Weights of a small mixture-of-experts language model, trained from scratch on English Wikipedia.
Experts: 96 SwiGLU neurons an expert, 3 picks a token, a shared expert of 128 neurons.
Training: a variant of Adam for the experts, 338M tokens, 5158 steps.
Below are experts of layer 4 (counted from 0) of a mixture-of-experts language model. Rows are named router (the router's row for the expert), gate (a neuron's input weights, with its number), up (a neuron's input weights, with its number), down (a neuron's output weights, with its number) and show model dimensions 0-63. Each number is 128 + 32 x the weight over its row's rms, rounded and kept within 0 to 255. Numbers have three digits each.
After each expert's rows: a language model's description of what the expert responds to. This comes from a sample of Wikipedia text that the model never trained on.

# expert 7
router:130128147108098105145176103171153105163102115073143072084139133114126118140109071116128130177136108155125138150169161125084136110110116117100130164127130142129130107115099103095094140158061114
gate11:135112152149093115123140143110137105087108194149153151105151072093094146144110158133120084112059110125070159181114116094168126122136127134105122142131161139131119170088125118070073154185133140
up11:128099153131111166047139112135141164166085165121119202109146131133143129152132183122116114113096141066096104113201131080157071126077166150145160136169148096166103155149162154103084150126117130
down11:172154116138099155127137158114131135066088134160168111114127122120126145094096085116140179137158096136129102115129129125151065122157127101171143118218094145125108138177098086094123151156151111
What it handles: Common nouns after the

# expert 5
router:178113109141101076154131088104188105154168139143108114093079114075140154180131109182112133130157092136116152167153163088100181164100144119105154186110065141125142166079118074121117082112100173
gate11:186091088158137128090092138090114113101140100107108157142106165141127124171114119150133144156123168141063114100138156160138145087147106130127147112091088175148125127120086131141131081144182117
up11:120119135134165157107173163140117131061117195155169086147167121118124178139115155098136065127063163131159150135155121100130118114101118111107128104172073145158128155156148114082088167148084137
down11:089147116122203137115176152143111058154124151075117097058131167061137153094051188138148125117088110129107073148210143086136159104094143125165114138157058139100108134126098054160083096118148153
What it handles: Title delimiters and table pipes

# expert 8
router:109181110137127098094187138161115112094139142136144076089088122142113147182139098114128124162154077137123120126161123099073198116150071104105131125115132123141176129090119058100100082126082091
gate11:122101129140127106112120115190116082106156123090113079141102143155132159127114106122101097108195112056087146130176124105131166144110181186075086103137166107159089122114168148111089074167168120
up11:154095145142176068136157173081151100080092128094133142137106138122097149097149118132143153132169086139152190130096150110141110133127152110196163166200115167093144148128055135164157153121094126
down11:118130152142113113154128120107160130113138178122156152079151138094108118155206145157178105131149087116157147166140127119130120121186134169081126193167129111121107108075146068110185168121092134
What it handles: South Asian name syllables

# expert 11
router:182176129134140118162158074081118125155108076085176117063110105100085126156110101191082132185096079147128179108161124097080135102145090103125083140157091136118127121150109084120106089130104073
gate11:073044155089185171090070184114125090163090174146089104116103116165085092089105132105122090122179208097144117134111169170089143131124089127207166104132098123121146185139115194109113131161152085
up11:126179092153115185073126154169107144117126138131096157100123087097093164126070117132102093165099148142090121087126094102177158126132118111141095099197152084127174113146119151090105104068152162
down11:128044155160136090113125134054092127160206063101140149124143114117122076070148135135141118129095175117210087120135120137119137141081176151130121159153124134137153153111121126175137172118126127
What it handles: Word stems before suffixes

# expert 12
router:126148083121104106148163129137205112112185101099107133146084102129106193122131111167143164165160106164092174146103171078085166104086080085098091134142129094119142174135144057113100083110132129
gate11:167142098110100140092102159126101095108105109084106127144150166134113133176115072146129067123141134137099130177081053123123144085156118149133141165091183156128113126167154192178140175144133097
up11:140127161115104086102105067131135160171118203175143151099088163122164124137149111145122188146135149139129137094164113080149072177126137128165143172167087141118147137129065103082120138131108153
down11:156153141139118127168125127177119107134156064130124120122121138092137141096178135121145113119143149043105146135190112102125150118115176125067057125095163164131160083099107105152165086139112130
What it handles: 'y' after capitals

# expert 14
router:120168101098109124135151105142179123134150084132145105124091148118112165167106095117132134155143097161114147136110173105091151169149077144076114132136100119091153146131140130065100122141087107
gate11:146157138104138131126147097188098101159104037119122112129109169096156087069145092104098133122213176132094125096112086077124155090189165080163132086162070158078146173090175158135148129146106101
up11:109136148101137152073142113114179130070186155154106169073146109158128134179143070098140148131124129142116152180147130185136105171062100143108139107068186095158078083151092116118127084138144150
down11:158127163153142187147123133088141199157129102147127171104091095132076097170078105120129160114152179172134111157150159101179115192115175133088124102135149170101180176078089117079133137100130172
What it handles: Prepositions and political terms

# expert 4
router:143168172078137122140126090166128156131159127057124102115106107113085159131119064197099164121155071158107135227131107132119142194100097129061083177142165118185132158145157139124063144140127107
gate11:091179164116122076100122084135152158132116167086116141140076144094148044164188127152193171124044055132130180144125115150137170107176093182098130149152129034156118192107111133138072142119127087
up11:189098110108123151198111137132110113157112073098144130107142135172132181135121176134085052090144131092103090165105181140100171108073120174183155116084105195152132061083156139143122102128094154
down11:141103126156123106144086113155173114132097127117178118162167099132042104143158041126185152147173146157154034153105151172084177197143126132132116110096157167104136141181148067113077152145131113
What it handles: Name-initial fragments

# expert 10
router:163136093136150096165158088147158106092200124119118076120077102137108129147129119174146172161133025165117155159126126136067193174119066112079143156150108112097151116109125129099107100125076107
gate11:147134069070114125145068116182087163149204098088096106093128102133098126088125075095096103173143040130172158255110103085055097144116129134166123128173135086136152157132156193099111154130115092
up11:131148146159129095126132143092148121138112111137126109061124023133119158106118154168144128183205177161111138087098154141143084124126113080116179073110173106142204125117176113133157103158138125
down11:149117132113097113121134106123113181119136155112142130097166148134115109127153099078101146113141110115138105150163098124131169142170170199183123126137117141142070152129069188122154179164196164
What it handles: Capital letters, acronyms

# expert 0
router:183174133138111110132131088118157073134159079098137084113102147101080143139134074113109168156195123159100133092139145122117144153146095102094117142120126111124098164098141081096091025157125115
gate11:071126158134145096162141139079133099092129122195113150140172114078109105120161120090102093182189127156141108142146086124204052093110078131145155137083166115117153130104111063112165050087136053
up11:125140119133119129093138085169149183117151146155124098112193191194109216104166080114141140126105163136136089128095106159075189087095114124133140145070126078103138137126181182072121121157068122
down11:148171164165143139147114127110089150100058072168118164082138091146185080114133126085051102121130103140113097075125143083194112134110146155109153137111114124127149148101071077122131093090132092
What it handles: Numbers and ordinals

# expert 15
router:135181122068122095103134113130131116162183161099175124109102081065133160154131099120169145165164107186103169189150089088094111170101096134080088137108123077130157128135068137038085075156089131
gate11:141109102136098140140114100171198144088143156078138092141089128161154125149099117114074100123161074113154176167134191136176153133091110119122149077098079089159083135105161112117135118111106130
up11:135156163128136109104160170121116152114114128124144171095184152116158142117094119138102183142140137166107124134130083142100094168146197179159120114195183153136159161113080076174152091135196153
down11:163107099073162134067179122145095111159194168176215177098144148106099131151203100097143076131129074137096138123201145148101129139146146161131112140090170076093141129141104095160121125181125095
What it handles: Mid-name fragments and headings